From a checkpoint of a small mixture-of-experts model trained on Wikipedia.
Experts: 128 experts in each of 5 layers, 64 tanh GELU neurons an expert, 4 picks a token, a sigmoid router.
Below are experts of layer 6 (counted from 0) of a mixture-of-experts language model. Rows are named router (the router's row for the expert) and show model dimensions 0-255. Each number is 128 + 32 x the weight over its row's rms, rounded and kept within 0 to 255. Numbers have three digits each.
After each expert's rows: a language model's description of what the expert responds to. This comes from a sample of Wikipedia text that the model never trained on.

# expert 44
router:135118147130160130083117145138119170144063180175159092121085157153151186082122164103146168089119074192144132156126114103064204105093191173124087105125049106115088138078143118132126113147128126112171121120108152104125136099191063126072152105191189156085083063127164162173103144176199152174134151123166206115147157158121135136153098097117139181088097205063132141089107082135099117135127089144120110192134085133149151105091147134152094077162104120122078147117051137104126139080115044144127134112166116117087127103115127147099110167161125129108176178171134149115147107115097173132116137099064163170116129102147127118138123114156127126112169210105120121163121152117128120113147115135068159162114121158112162179134086142156134092182141107130170114120110120192147128147139134
It responds to: Name vowel endings

# expert 51
router:132134163100097149138130106104139135159168154167147096066112178147178113082099161143166149115116127157156071181115096100108089149125099147125175150134045123085116166069115113134131184139101141163126111117110177117077168158135173110091158146116210128152061090136084187154118144188120113136133138091139126149188150142148120171116085114147137133168168082070131143086146065142090127120131110164116161135128111156149120071127138155164126160138146133145065133154088134089163085088079072110153097186156117120122128091120108160164141134185109132127163114096078091120135088126105132117171084083163255105120120084142141124086077184140133153140178142185158102112112142140118151124142160170115120130077144108170169113123151165139136048119073096108116136110177146157174136127074140
It responds to: Capital initials in names

# expert 38
router:094137186074120144119172119115164167131124155145152130105086191121155117120121147141159093166153129189111181162101109158134133141073145123103137130175116062119128092068115142133093177169169135117131147174103134159131132171127153120073133157165137150147085099137055174189160128113111148165190150065134121142166162122127129106165128144110099118157111178113168078115143097135045177098194122118142107158116161223141112118132169208111115092110107119142045179119094119141150071153157115161145143100132122144139131150099143135154133133141097177130179134193081130081130118125067166125147160079059143156167071117134120115097073213102105149092126211097160113093125149108124127140173103169117153156108138084108133170094110166085137130159100121120200082112151122135152126091102118
It responds to: Sentence-final periods

# expert 40
router:176137160137127119177137086154131137073092183178144161111122116180152134132100139107152151118096118152133122126085138099128159120059130138133157173166112033085068151084063149094099160150116129128147106165137086192092150161126189097147146170159138116146108092132055144105110118217140117147139108130136126147152137078134152107159106109125127099129137126118163104103117076121105090106136131107196142145146092185149130104103123153096123054152123121095067141125142110103089113131132112144137117097059144152109156047154082192166175111090151195125121168126142125098084138145100098135173099094149197078167121106207146126100098145136149131142185140127116111114128146119133140114138100183131163174110144122167138173158117183146129081179164078123118156048142158203143166164108048
It responds to: Clause-linking conjunctions

# expert 18
router:113175150098114143140080155093122141118137155129111080086105202146155148080103097120159165144122122130160175133131113138157117136101130160120211120157079109115120148078099160156107135131093116117148170143065106123085133148078172053077181140123153109079036105111130171173099113153144124127138156096146158098123132061178094124188091129126132174105142136122123098093114071155138079159142134157102116133122067155130129095132156141111126112121130155146060131140041132081141117111082081081166090157138153165085140126111114176141104152115160163136177151189107097127133094170121140131115090115068144126131131067187122134086117172101169056077108144161095102131115144065114094125159135107088170213111085143133120139123138145169126095136117086104131077141083148170227166143080158
It responds to: Capital word onsets

# expert 25
router:158144105119119113127105138123171134075169181144113140085141160211140130109088162172148175086103150151111119168066115118120087116082158171092090131128087099117126153156144144112080118120135117124102146182160143190135138148083118139100183161109193122088107110129101129105161165189136091137150105154147135159192178105136160105163103102116129103135097140082163122093141144137058159121151096157142118141151051176139148122175066099131110129105107092127091207140085111114144115181157031109117118097105049122150084172153100114115131179055149154090110122185084160165088167122085144147104084103093120102193094126123081057171080141172097150111148182140164075143150138112133158086117130184125174156098145111155174175141137123152121086099089113102145106161104107141119149114133088
It responds to: Mid-word syllables after capital

# expert 35
router:133158148163152078134165097132124136080090071155131123073140107142138130124150148148127096167146137141109140175136084122065113140081171154115130131153105114144162164078128163138089113152150202049124148145096159107091156171157110151071142159163214151159080111160135158099187093147149160148145104103123074095129111182144097141163086055111133148166116147116146135098168115106054181086190109128160121159149070210171165104128130148077066139174112128113060162148132120113111124079113109194162072070111121128168134101208102148109180153129090141127194146149118141114118146105121157130152116045091140107184104109114129082087142132093104114132169149128101138136123086121074125127129082094095138142100110183167144137145179134118157104139100116117177084123144127180178140165113099
It responds to: Compass and place words

# expert 7
router:172162170115121118145122130119117153093094146175093074079121125172135125137104135126121100199114128117156215180080049138088084157126183224122143134106056129083148138132112157135123173173147166090143159102133086158109157174129105084107141154113102121152122087117093151131140156215136069102138126123180141129134112165149087082148118115211157089151107140085093109123198121152080164128189132188153111115086160188166084116092144163137100116138132099109103146125111152094161144134136113141129083148106139104096184129182106148134143160118169147152158151166129114075080140105074157149115109124115164145162126085125115122114108207174086109111159180076150127109150110068066142106169148119085161136124052107206101142137098138192125119131127095121175122152132127162146134132110146
It responds to: Title words

# expert 8
router:134142112133135154151159093176147171059091170172148088111110174203105156099129156096136138149103049159127129156099111170094091172092104170121097174137097088150125147078089143108144103112111081108135095100105097142101137133152113095130160151116135142139069087145116190085116077111140124101114133121112202135169169162193105124125092051133082100085153117082159116066180132146063189158132153155091130115142106128089162100129160155121133093129142102101120133120120117168147145122090129140114124149122084136107101128090053166128156133139103166154138173176100080093153085117110171153174076109102174141193090108174119158121102186136041119139131151163123101122152154138183173062154158154147156152126106150169148146147141078195161085171074113144147119080108107154201116096155126
It responds to: Capital-letter name fragments

# expert 41
router:144135159117113140125117115143158154068119117175149094112118159193161088126143135111163131149143121151160126143139091168102062163089080208151126167147105082111149127072099168135093142169122113118174150121102116106127153142147132060140175117124163132104078085128110162110160116136157146085144172115120166178160175161145059178133069106108147142155121090102129089104200096115109151130125123188181084088109134141101152142145160142178108118192131142098083145123124098086147097178151096149125121170126097138105111125132122118132134168119195191150127110166064116141139099144073207190126100110153204110154079097226122133133094182183094129135134123164164080130148134130137155142140123140113167171124115113187189125119124127159158117084052093151139161089086137143213183120095136
It responds to: Surname capital starts

# expert 27
router:158118139122192124128134099164098212154148133187098115118126191163144174122120062110101117136135093141143123167127157135133053073127148143115131096183116102078101165093131130139115167141115155087120139162165146106064158172178118056112160165139120110118085104162076146151106119124160103143165126116129124081185133181116099125128130113090154104118186130083160123096172114161037093092175061160158091175176125139128120132099142158104133086132108115078051219165108111157160140102138122124135134108125118154131124176123125141152139112084119145117147158211071096138121113085085146159130112090142147160191065084146104114091130157108135104105125135112151105159146105100094045072182132114108129164111100176136142144175109170140121136148085140094189156123128062166166126129097071
It responds to: Object nouns after determiners

# expert 61
router:123118150170107092134154127150183201073121124203130094097183114135160154094097147101137095131166129122142113064093132080105100093094147169190149046159127061111115147093155105166109133155114181126158121159134142178145159155116107122202173128182167144169092146119095149158131088161123151117104149108114148131148131125149171119132086101108151142113170171118128121093116074187090160101184074138149104173120100159188152199170134174142108155137118092162068148125068123132131119112113052140116099123109067108171150111213081123127155114146125137129135170084099131156116127110114166119191121146115143093200129074164084133139120135160161093150144139174078130150087178104095108124162096139099120210060083119145178136129136152178167142170120117091141101178158126142140112158124130
It responds to: Inner word pieces, technical

# expert 21
router:144131109074174132116107099089123166172156115170132060123110148165151132090091154141130134136100111128157097161151106086147179172052165147140125104139140148083111111088138210123096101123092139135189113126157120126085121157133146154075145144114122181127081070191149214179090116117131091145160115110161168135124133043119106074194124125110166138173147164084145123143144096088094097121121097142137111175119096193136114095088140145121129123167102089157073181169095095130137120114158102142098090157107059162118129097146107126157133092131142129063136148165135135087093108047093159162118109088128150138183147110140139098112112114118154127137167087139089048173132135083143102100198141134073173150094161129142164105094117113172141145145104135088189164145130171170225131146095091
It responds to: Space-trailing function words

# expert 30
router:054174158104106103137132080151138207133110125144130102104183130169135090106114172109115194139159086107187096150110103171094112179122162145130164164148126178137146174111107167154126153189153106117156152140102097182116124138124140123108144157116164135153104083102102142098107101162193195191159184083106181147172106110155103110161077070138073121100083108112176121138124114133119172109195114177109068123135095121148116118131092155146109083172129106160083100116101098120143127162105145208114125157118115094123125143093120153097155149108101161104164144137071068160135149146087134114160111084093151183128130099159118128117137158152169093109170125171203116104123083116179172091128081108153168198110104105161137101135143201118093108106079107172160070081103138159175147089111072
It responds to: Quantifiers and determiners

# expert 31
router:164151163092137148133101115131148178126139124132137078072114114180140104067159132143166149109118135155134141060157081140133118152094112162108117144184057094071132225067120154110109112117123129121136150163083104135080144157118131109158191182147107113140067123112107172090186138162148145096109113170138126163207141194168112100119088110081156187105149170130175148089130092187092119098200107172158116138118111109124114133123159147101123102128128078107066147108105089139121166156098093116133168170151163193143097083145103171118053153122129158132211142198147111107076106180105143168103113131110215139193128105126143109123110162122127098106135156123164094147167135140131099112128099088112147164104142132101161121137132112161162094133085146150176098152073164188151184117088114
It responds to: Acronym letters

# expert 55
router:120086108129100091128097117089201157164140132138132111109110137217121149109127124152179160062149098108115150139093144151081144144099144157078164161117127086112159206070073145173089194143086109145098143111111097120114135160144140113160190144148169093122079132116085114135131111167147114125145127130165140151149146094178143097133091105152142147126057139126122104129084136170133158140169133193102144096162140184117126079147136183136135099119133071085074119094046080178127116116067070145153058102121087150108119129174111149099141192141091145109150089137092140161107145146062187127132131126124146127144135115141133094113098130132122126087162149098151123147080110136092140079139149135150189064088104089095149153170150167165089131162086097161142154071141067197168189145081065
It responds to: C-containing syllables

# expert 45
router:157165137117154138120178130129152183059175142187079120116134160165112174103065154137129138173171165120127136124142149147107143154081180149118191158151073127148176149105121138157172185168175105088141144136096118145051107149110136113080186154135117075148089102143102173102143140149077124109125106109154148118144181142100143078165093109126149095124105124060227131079085126124071125142155100154108173125118073130120150089150175095144143142186075109094111140122091149126174171131126102154147162124134132214082092133191060095156166126136120146097120149129033108119090126130068109111122112082121195131151169111133133142096098154139119094127146138090155039115109115132096120146194136092091197158115150177141168137143151130128111101111085133110176166113149152134137092136104094
It responds to: Sentence-start pronouns

# expert 63
router:130152144099130109139175142100112174127108114151149090099121210167138101132070121133158176135144058142107125115167123123092092162105166144160225115170147087096120170111126170128076202175175148125162115095096093116063127162120137111151170129140165102144082126124074195148161174165145081184196142113176076133137155096118117049118106136169127130139054144097167106159051081128153157109131114146128158103145104164122124153152105141155096116173175137197093127118065090145113148132104123181165173125125131151147091094160076132112136155109128092153185155188112124099101128094105158116094136099140142076129150107118102131084095149143147181102123138078101094160150160061137155115095153122080121107090092168172157146127147179165161130199103124139164112109116100121202130137150130
It responds to: Lowercase word onsets

# expert 5
router:111141123154101032131126083121114148079100134153159107114173160144117100089114166118109116156094121159146104116114090112122110148081138127144153123163074138110118178104148171119064096145128102055078173148113113161163161192147106145115177171159123162168097109075090174143102139188165094162171142146149127131165152112107166137171139089098131072093162157074148143087132131140081090101151059134131146180165029178152126140134109181141117149157144124079072138136103070145132151170106090155111109141156118136149074085154102120188104149098090213090138126193113116123117112101094150104122125098102126164142097131134091113122105158147139155135174183131116042145146180124132116104174151076079132193124174149187138145092119132097130118151109100081182086148161069145158165151126121
It responds to: South Asian name pieces

# expert 48
router:131152150098115138142116100117061255085106169151211133111088126149123128090124158136129110093145116106142133173119109151084097129136123151177142117095125117172080148083111201123094158179100127107135144128115161139096116104124114100109171133114082107117098076129123120131090136167141097148123135123161120203160136160229127126128107111175123116144151142051145146113164179162056080051157128150155136113110082142102150139100158178121064117086125114106082129124093174145092130175149093176125095114097118098136107131156117050108157144122097135082134140146096100125114127146035120132079111099149164150137169055158168104148085125092155156106128157103104117129132128100133141115144146113077101191136047094165130157101148183177146068166143091075157144132101116159143149151155097
It responds to: Modals and verb complements

# expert 2
router:120170164149184144110142125101175167145117179119147128130129084158162140084119122134137193126140167155142166108100107049113079155065152103067167115116123113127123171063143144132102132151153168154107141117152089110133116114164133101107162181193108105177097092105155180104127135192160134108149121079117097095130119143115139112185072156139132154184149147120133151161136101144100163098150097123163115165119099174127113081128072146141108094110171147120035133086068136100102051123104098141117128196134157182131135096203099165131137137115091154139097186111115092138067139072040151144091105122116142139114060069145146132078104163109136154132117133166208079115071117105165127115136138139100128153104085159135165112097116186107112122148082108132194137119183158140205151146136103
It responds to: Past-tense verb endings

# expert 11
router:120168163111116075196134115139137166139132165124154088121140183168103085109142113144093148105092056138155108127133104137122137145089128186164147123067092091106127120085108126155110082103148151133148166141107097083131129138154151127047197161128184138184086128176136143157164065105173109138160116129121149139114098134173095115135104160151168134125103161117069135133091079183131181123190117102112115132110088186132113136155105179142039120135100129127084093146051088129128158117101121176111093108090055149069108138164103131113164155075142166100144104115052108096097175145094108124128103158141149106131133068176119154087079158141162162171177170151152121130121132105127103053143120170086115141110094121197099185139115149135128111184068110149110145112160114166136183166055127
It responds to: Romance name syllables

# expert 50
router:119174120105135056109105094116105145069165148149138084125173175140134099115092142055154131182132125124120150142124104121088119144123109141188208165127125104146143149099083154132116125139140122081104145102127166181123107149067132100163193180140115096123089124144136177123124130172121127141171166132133105162164112119139128102151099114106149050127137202130145097145102106115068153136193129103132141112163037106106118093136129101177109083143200113110049150177099133110138119143111127133160086152084121156163109150167128190191159121098186197073142175145068170112050156093064121094154118106063149127134134110134183131109136143127139089148179152064167110103130112071131140105166132090108157128135109140162152133055117149137066112150092120092095116109170134168163152095080101
It responds to: Name-initial syllables

# expert 56
router:187155132132120109148108154109181206095112145158150136111115171170157152126108146152175135095135067113117148156084093165104091143122121172122156177103111136111144166084060174137123094137092098105098135173149155102150143133152135117125161168163172107112079092094141142165114155109133126120116077101134192142179136163145136118116097090147123155139070105080198084113120116118068162151122110173089145113166128136132139097123183176130071100175168085111063163127084127153167173095119130224169141109096091172146154123114114167140135180083105141126158160160119093077127101123096195153088078095067163146129131094145193097144147147102097140141153209082125095144124118084148122036143115116122207085150096144138077114127131120153150090210087115135162163140130123158142149101121093
It responds to: Mid-word letter pieces

# expert 24
router:147137105151114105127119127177154187072139127142145035097155158142142082085080119105141106115118134118116150132112153140128134104077149161174125127144140092109147139149104146173087158183122125138159114121045109198128124140153130109132211128136125100182085092109119175113156147158183130160110141117191079135168148114135132136127107130094091142173071197147141153083090066116118171038126099120149144158100087179112096181152088134114112102134132086163097140118094069147111091164095122139172177130134075117124095102132149139111091132135128126079138155098043163118110119106075201167119133088093149126168171106118075140075130152192146077164163142165161104140098102157166112098163187120134143174149110089169161101084147207178143151136110113115162170141165141170173140178126121
It responds to: Mid-word consonant clusters

# expert 57
router:136169179135136099161156121188106133096074071170161116096125119135115131102143112147105162152083074154176165137113082107076153138091154163134163131178089083130096165048106156136095123090121184064107150090080152123079114185121110103119167139169131099146102082108096176120161144199138143166176129098112147114134127133079130120181088046124109111149149151066132147131163097134055158146191105092148097175107098167128128086104118142091120128115141108104124110115103113121195077142139119146123110085124137147107074080168106103142132158148107164114188214141144129080113173165121125086161145060118143166148110094090110085087123172135117067111151145152130090098094101079135155151183138144087185159088152153174131186122156124114166086132069127088151103077107121171143125144103118
It responds to: Nationality and national adjectives

# expert 16
router:155170172107164117123148101106116168071150125148079124094125177205087133111084134141169127118130102055177169119132141115097139166032090151112129117114144092150108154107147119183105108110102194127138143110101111130066133160170098131113182129143117087157065149145125203153137105154152140129120107061161145155173091083185123082145055132116138079087125104127153090155167124175068160116170145105151124180101061171101130142177144181120126126147179140176096128085078108150084132140136108153145136144080083102115139111076131159153144153044129115144164184144121145104075150122129165137070106119136171155167062125110112104106092129109094133107173159136136091163126182101109121067186128124124101161050123117180135133113185130165129143175129135144121162140118114172181113164121107
It responds to: Score and range separators

# expert 46
router:114137134103167121171144124117127145146105153152141121102075140178156146102109098097130126120112083122125121160126136127078181121091184125112223136124105044141117161088052163129083136111125126072085081119106115167123166132136099102076207148120152125144077105151138141175149161143158156106220124157169090157141174082101100125152142106131110135204085148123139127168136091187138144137140126136085082172131098166126106123143116130147061072145110104110113110172052125065124107151185129166150120084153106137177141103157144110159117176090176148184199140194112107045071086149091140114163141113073153118134132122143113101130104153146167116087158126123138115138139093098145133099124156143101153123132084210142140198090117159164115072169132101089157107089136173169165150091131144
It responds to: Word-initial short pieces

# expert 28
router:157142150087153079148146101092100161099123134146156161150142141203197130087097157053171113163111151149125146158104103161076103124120109152106154106111092058056094154103102134139157184124111140069183113132111140128038126101082189138129179191132163138148040116134108174136170095146140059113138137119121139141164144131193126160131079038165151112141135145109181151107091107163084125104199097140152142143136120169148130145190128123131119110186146119154103145169054103197160079131089076167116094102114132147104102082128118131112095128147160101096133149164121150137100125149081179107110121127140179173144157141109147124134110135114126129168135191112120084138147145118132113100198091125124149137064095147128150131113088111167100098183100107149127107166157151146222119120104098
It responds to: Capitals opening table cells

# expert 6
router:137128129067095150124136115102145134101145114151108133137142149147145162120112175102107166117124104194155115128097084143121082126104096131121207117157056065135157142102109106139101127163089106092163096113123107105125094178130161090131185134135142151119024099123155142137126146181149162099163140086133139189146104134193173096197099082135134146139091168056158076135136129139129172066148172103147104195125083147178135152146137131105124097198148080136104153155103155137158118107113128147114134067152143158126099084111107169178092168133126134097133170154083083136109109129067108114139155117151200126155123073152084090139130184128151119150180154133145079118141117159098081120217134131040173150113083160206123090114112133130157138091126102182126127132121133184202147147089090
It responds to: Numbers in tables

# expert 52
router:108148154160134134128068091102162140124057094173116095094144136117154106159102148132209153116114101124126122166141088112129149155070169119139145172126114072129159191112184173089145160116156151121137160094093104143077123119098178137098213134121129134150029144141131154126187162125159097111171133091106134130177146086102137157190112077146128177120154126106152125149146129167080158117153126132136135172126112194148118074104138131094084163121121113113096115123103060125131153134148077145153111161171124106111095147146096134174138124146094194117128148121109160051085142105067138109120119103141185128144157092194131133090083117133125038104137209150147098178118178129098113102110131077069141109106093107170186117117171127132176079164124095131203136074142135198152125148082138
It responds to: Name-lead punctuation, Cyrillic

# expert 17
router:168179153127097098156113086143157158107102142150084091111136148148155138125082184145062097188122118161137224124130096133139135129084204190159126125120100150058120132113148135200163131172156141075143198129096152132129117167146114107116126139168106112142082078108071143144108151150160146144158146083148150106155112140138118108165117130145097155134081180094158092128173078178092157103211107149169143156103106226151094150077093134138119100172112070112086129114137136195151116143188125125132130134127151102097134121155126133121117171134109147132104189154134125106117141128079161188105126073083160140167106113131113135095121156186115118162131142064155124140128152094119129080166162094063179150092063088168142123085141163193119138100082062117178139129124130191124127172115096
It responds to: Titles of works and awards

# expert 60
router:114172146094155125134123089115120217145103124163129146132160180162141140127123088067117178123123114171168115162093119178080119060114136186093135106141137069114125116101141148109086175114143150122157153107158146100105091193064096135143177155120109105128084128073135178119128149139154069133146067143097124124162162112143126155133134117133107037136132204094134123104068085207110154086140065142108143198106123152128120149115147145100098117073165089096083179182079110165134073131103062160160124111117089156110158133162061146140124124089150116140132164145074110130069155142066152156134062108108166108141122077126082070082095168128134146077148130143127101116147142108134130069189128131133163150113152075110120141155113133122176079128078116070132149184154103168134094135151158
It responds to: Verb stems before suffixes

# expert 36
router:126121119062149076122130101089121207125107162180089077109129159128145141120116099110150147149099128152102138156108130165118196133087120184164161160143059100089158118090099149158140140092149164096105128185089080084081138185130108126126161126102097093095031100128095148111128147116160169149157160111086125148165091116148121153143104137153157136178140142102163133115142066122095143088162097166168110179135111164189105110177086118116140098136173130140126149138070138171150112121126089154087084160091144118143112131154110134128126153109098208156127138148102115125102146123058187098101079139163132152114127145143111168107133125131074119154154177163128054109116121118067093089141105112127225154130083116147207132065146178140164162193102128150229146168145144162160128146097093
It responds to: Infobox field labels

# expert 42
router:093077159153088118157137088179164182105117128171109117150110137099158111124147185116161132128137125117125134121112120147090101113073168153137096107154115080156106135089092133146117137158160217087167182159166102099082079129122100084122228129164174142075095082142124167148134125098092117099143151107164136104150175155157153148142105125086122124159082101108117123101091107189079136113190050149138124154128117173152137174154095131097137115096127101098090151154045114086091085162128037179094161122160105100099113079131167128113094157103152136076173179168133110105129106152089169146114101154072163097091130134182098125107055138150117070104135158094159081142200141124107098124138171104090152168084142124155151099131199158126100148156129130094187115135106146182158090137126148
It responds to: Letter F and B pieces

# expert 13
router:112162135093147100055125120080116154159116136159165064100148105154130136113108140106128132135105106134164115186119018120101163148065154169094120132146129110087118105096136178109111109108127151095177119164081128107059118158178127118104133195105154106092082104126112193174134152210164115175131091051166159125155082040135131110150060139129153137102119133121101101097104108127128103076153128165135166135127086168085173156148111157113134109100149114190032138188059076100116157145126095165095115151129114149153130086110090150160121093124158085111173150180119102089097110109062179151138112106153170109167109106125093127129141128096154134139136095142105050151153110111122135139169146102101166125123152122119147104151096112144124103118093087158145146130138152199211158182138098
It responds to: Separators before numbers

# expert 59
router:146167119114108159107108121082099171109144142154158051120153142179153100073090164120121178159139142144201142179094087094095095150138107185122191117141046110106107147086136122133125149179156113141114107166117146134077184155113158162062162166118163123149035069118092194155109118190127106162127175118161138136132152063114104135174108102127155134128151185109159075136124093141122082124110130105119085127102102150127129135131099125167099138149122131116116119158107116143160105116113132092112085147161153097145134094184110168105124120148156182097137179140087145101101092106088156149130099113152222154131118057146136164091110151177063115150148117162189078181125109108081178134148164163133132184093126163145193156122096133202141117109081087136136141139178140101197179170125133
It responds to: Single capital initials

# expert 15
router:122083183050177094121125076101125182084130112144117127104101141151139162126128150112144192094106094164078100132150131126146123117101165172129150149132120095117154138124095127144109180174095170079193153141097083173107109144118150087121154176145105147139037100120085149120195071127113135117168152111097126123166136099119151140182060080189169170102135139074150137138162105143071143107177148131112111178124134162137180076053139154146125151134175095163107186166158102111110121154141158117132132136150092088134113099210105107112126164076098169121107164156091116140081103169120155157129118099097170158148114122151118146096105116122123132089114185157148035111124098152184093071108156088061181154149113108128139149148112176132118119201110133093181089093089143193113153163122111
It responds to: Inside parentheses

# expert 20
router:119194149134111123147166094145095165163115157191174110121125113178143129098096149132158121108102097129163116138133129136118111139091158161118154137180103133142159134067107230115147161174149138088165176129079109130075133196125135154107170126173112142114090150139063148146144145108141136143170143090122177129144171123139100110194121119159156088133102131040134076099138149159081129097171117096120081136137106188166161158106095149138122145155191102138147162085049069185102141124127081073191129121133125111130152151215137099125139147147098185096123126153099122084101123163078174156109106112112174148096123121188171116112156158136102080156154091138131136205161117113075107123124151150079136202107166098112118106156132151096185109158146066063187125103153136142190127154129115
It responds to: Dates and years

# expert 23
router:083135128113148111106171125111129182073093131155174112124151151149142125097145150147129175147081061150082111165134152138096126121089153141134160108184154075142098132093115137117134179136155184125137151144068123127105171190091133075125160151098173126151113108079077161153173154146115093145148161064175142151132185144175186142155094116129111141143056190094218096129104079189115129132159099166116163158112163199142111089189140157182147109161168139151052156130093092110121161118110135149162124103090113161117122114115096128103100124124171129165200134163061106058110129120088141161135100101123157105127140116097161083104128190134103107098143178144119121147151128099144142097161129167096173165103072101183178155090152204117172132135093076149157130105108178159175166145121114
It responds to: Physical description text

# expert 58
router:100102167072071109102116099134170216039075150168141121139118128204187153109115160135146137113113079181120131173090092131100080174118187145145133178160092102104113191115084126101114130109119160095140113123096052141097112113117152106086186101143156141155095138178079099124086144153148139123140158146143138129116162122126132108135104135144088100105118073125183128177115086135097172124162146133123142161114077163111143141157107141145124090152141113123060172140096121184106099108128168187096095117132112169171126104139113182119123180087125119113155134203088133058110194089115122127158100127091146155141138115183137084128114123119149095123215122128192103132142181091129105110114084109105136103135108104160133156115143161144101078180113051129184102066092098193176135167120096
It responds to: Degree and comparison words

# expert 4
router:104181116079150138150123125118123170134129141189161062127159198168130146051098150138145101122135079162152121140066133102110152145096095160086173114127060043112097168142088146120088152096173126062161131086104116141088125153105103125122135175144132119165074119122166157092134130106155154145094146076108176103101115155112121105159080097124142082112135126058176151111099118151053174116175142140084076165166111154126147080116142189163124160201157140054099158160077129132110139149107106135178099117078124140146099154162076121111146171123149168165137142182083144106109161090094153158149139146118216145120115110123148126162142152162180133145176182122135083112128138163103135117181141117120178134075152154144149126158126166180163078200112109119129099094086156137175165083116123
It responds to: Year-leading digit two

# expert 22
router:139151143073130124127094120184157154131140115164124133097181135162154126112135136153200162164091093169131121177136081098117137088094134120112187141120109085129192141061129143097108148141159128118145171116128148167066148113147158121155180110108123101129087148131100139190154144158168157182190131072157163117174182129130118108184084107145068060173104132067142111153160061168083093118160136152167100164158105163199107104139121141102135115153151059103086133161055100141195111084094058105096159098166062098105142169179141123089115156157094123166142157165100135129092167144087183153087068081107134141158076113150146149104119137152108160129161109118097084141090136111086112160156123098100161163140086121145116130116142160128151116103118114084157092076110116124206129158157072
It responds to: Year-leading digit one

# expert 26
router:073129193060090104146170082171146185076095072144182115121110119152181126106127154129102183125112108161132164152070096112063113129128125139151161112150130096128099159055147153177108105163141110126105189118127112124149100175123131126110123153136118105182099113111063223110129164116146160144163113082134147160157155119088156109112102106141115117140065117114148130110114104130079169177184137140119108193134120146124082093113113151086088102145173131100085118135075153123164076161140117151140143151107127185158108122125117197104108191134132131082177170103102114114095158148042133178109098124111191110158133080131137093091086172132148136129143150155193146174163140120118120131144156100122179224069150179143142124130142152094111063124074086138175156067125119183137139122148106
It responds to: Adjectives and quantifiers

# expert 39
router:149136098129172115118132143145150214124185177170150133168101128208162098125105129072139125139156128141125135173108106123103160136086171147152144147131092119097129084124068194139093048156138150083158164144100101154168154178081134099125184088118094130175076101137118124123085127138154099151124189117133089144178125136140101122154120147106154102138118151093123126115126115164071144069166152096120132150156077181108124077147116127152078144144066109161116175182071074101123174114027126125155134161083097125114153173113095186179152179073123158116133147134061149129074118133080154142126122151145131142173148067195142094097140190163141138138161106177106045123079116135129117134131167164089125173147135078169158166109110158120102110122092126121131168136169139185130171169113112
It responds to: Month names and "on"

# expert 10
router:149136168140106139149126104161136137098131151109117125075145173195149094078082117150105121074195124133090125173091119095125128093075150154150091176156105102070132136124139145111135144117115115120120157122112111171145117168076176085135162175119180087097085090080121123057141134141169187140145068091149159133218104132154169106139120112153125131176101142089124126120102158148106148113158104194144137127142088204142099135131090142168149142130116097183088164138060069137112149152149077096105091116115079081142028158115097121087188152111146137086135134122085194146128170129078153146138100064118139097159115091152103085135096180154124110128123156118148081141092150123096117094120161184101170205118114108128121162093153130142119075108098126137167201122110158171129195076156081
It responds to: Mid-word syllable pieces

# expert 12
router:157108145127090124183128113157175184108141164148181134079104162137130070092080124133172141147133094150138130105082120132105100179093179157139175149102073053125148165090115159203141162151134123130136155166100130156098131143182146116161178114144172095112061101130072123145124096138120115125170131106195190134130184144186148110128057116212104127111140131102140097164105084146133150082198079171129169101162082121145101141168124156116115092144069107145057133119077095132128096148113070148162107148148069115135145147089084123085122147104085150157167161181088136130111109153127175120149102115160175133111102102155118118083072142129125102148111163130153087187183144145116142107131218092127208161053155139172170095147136090135168087147110110148135116142116148142141149104108120
It responds to: Letter G pieces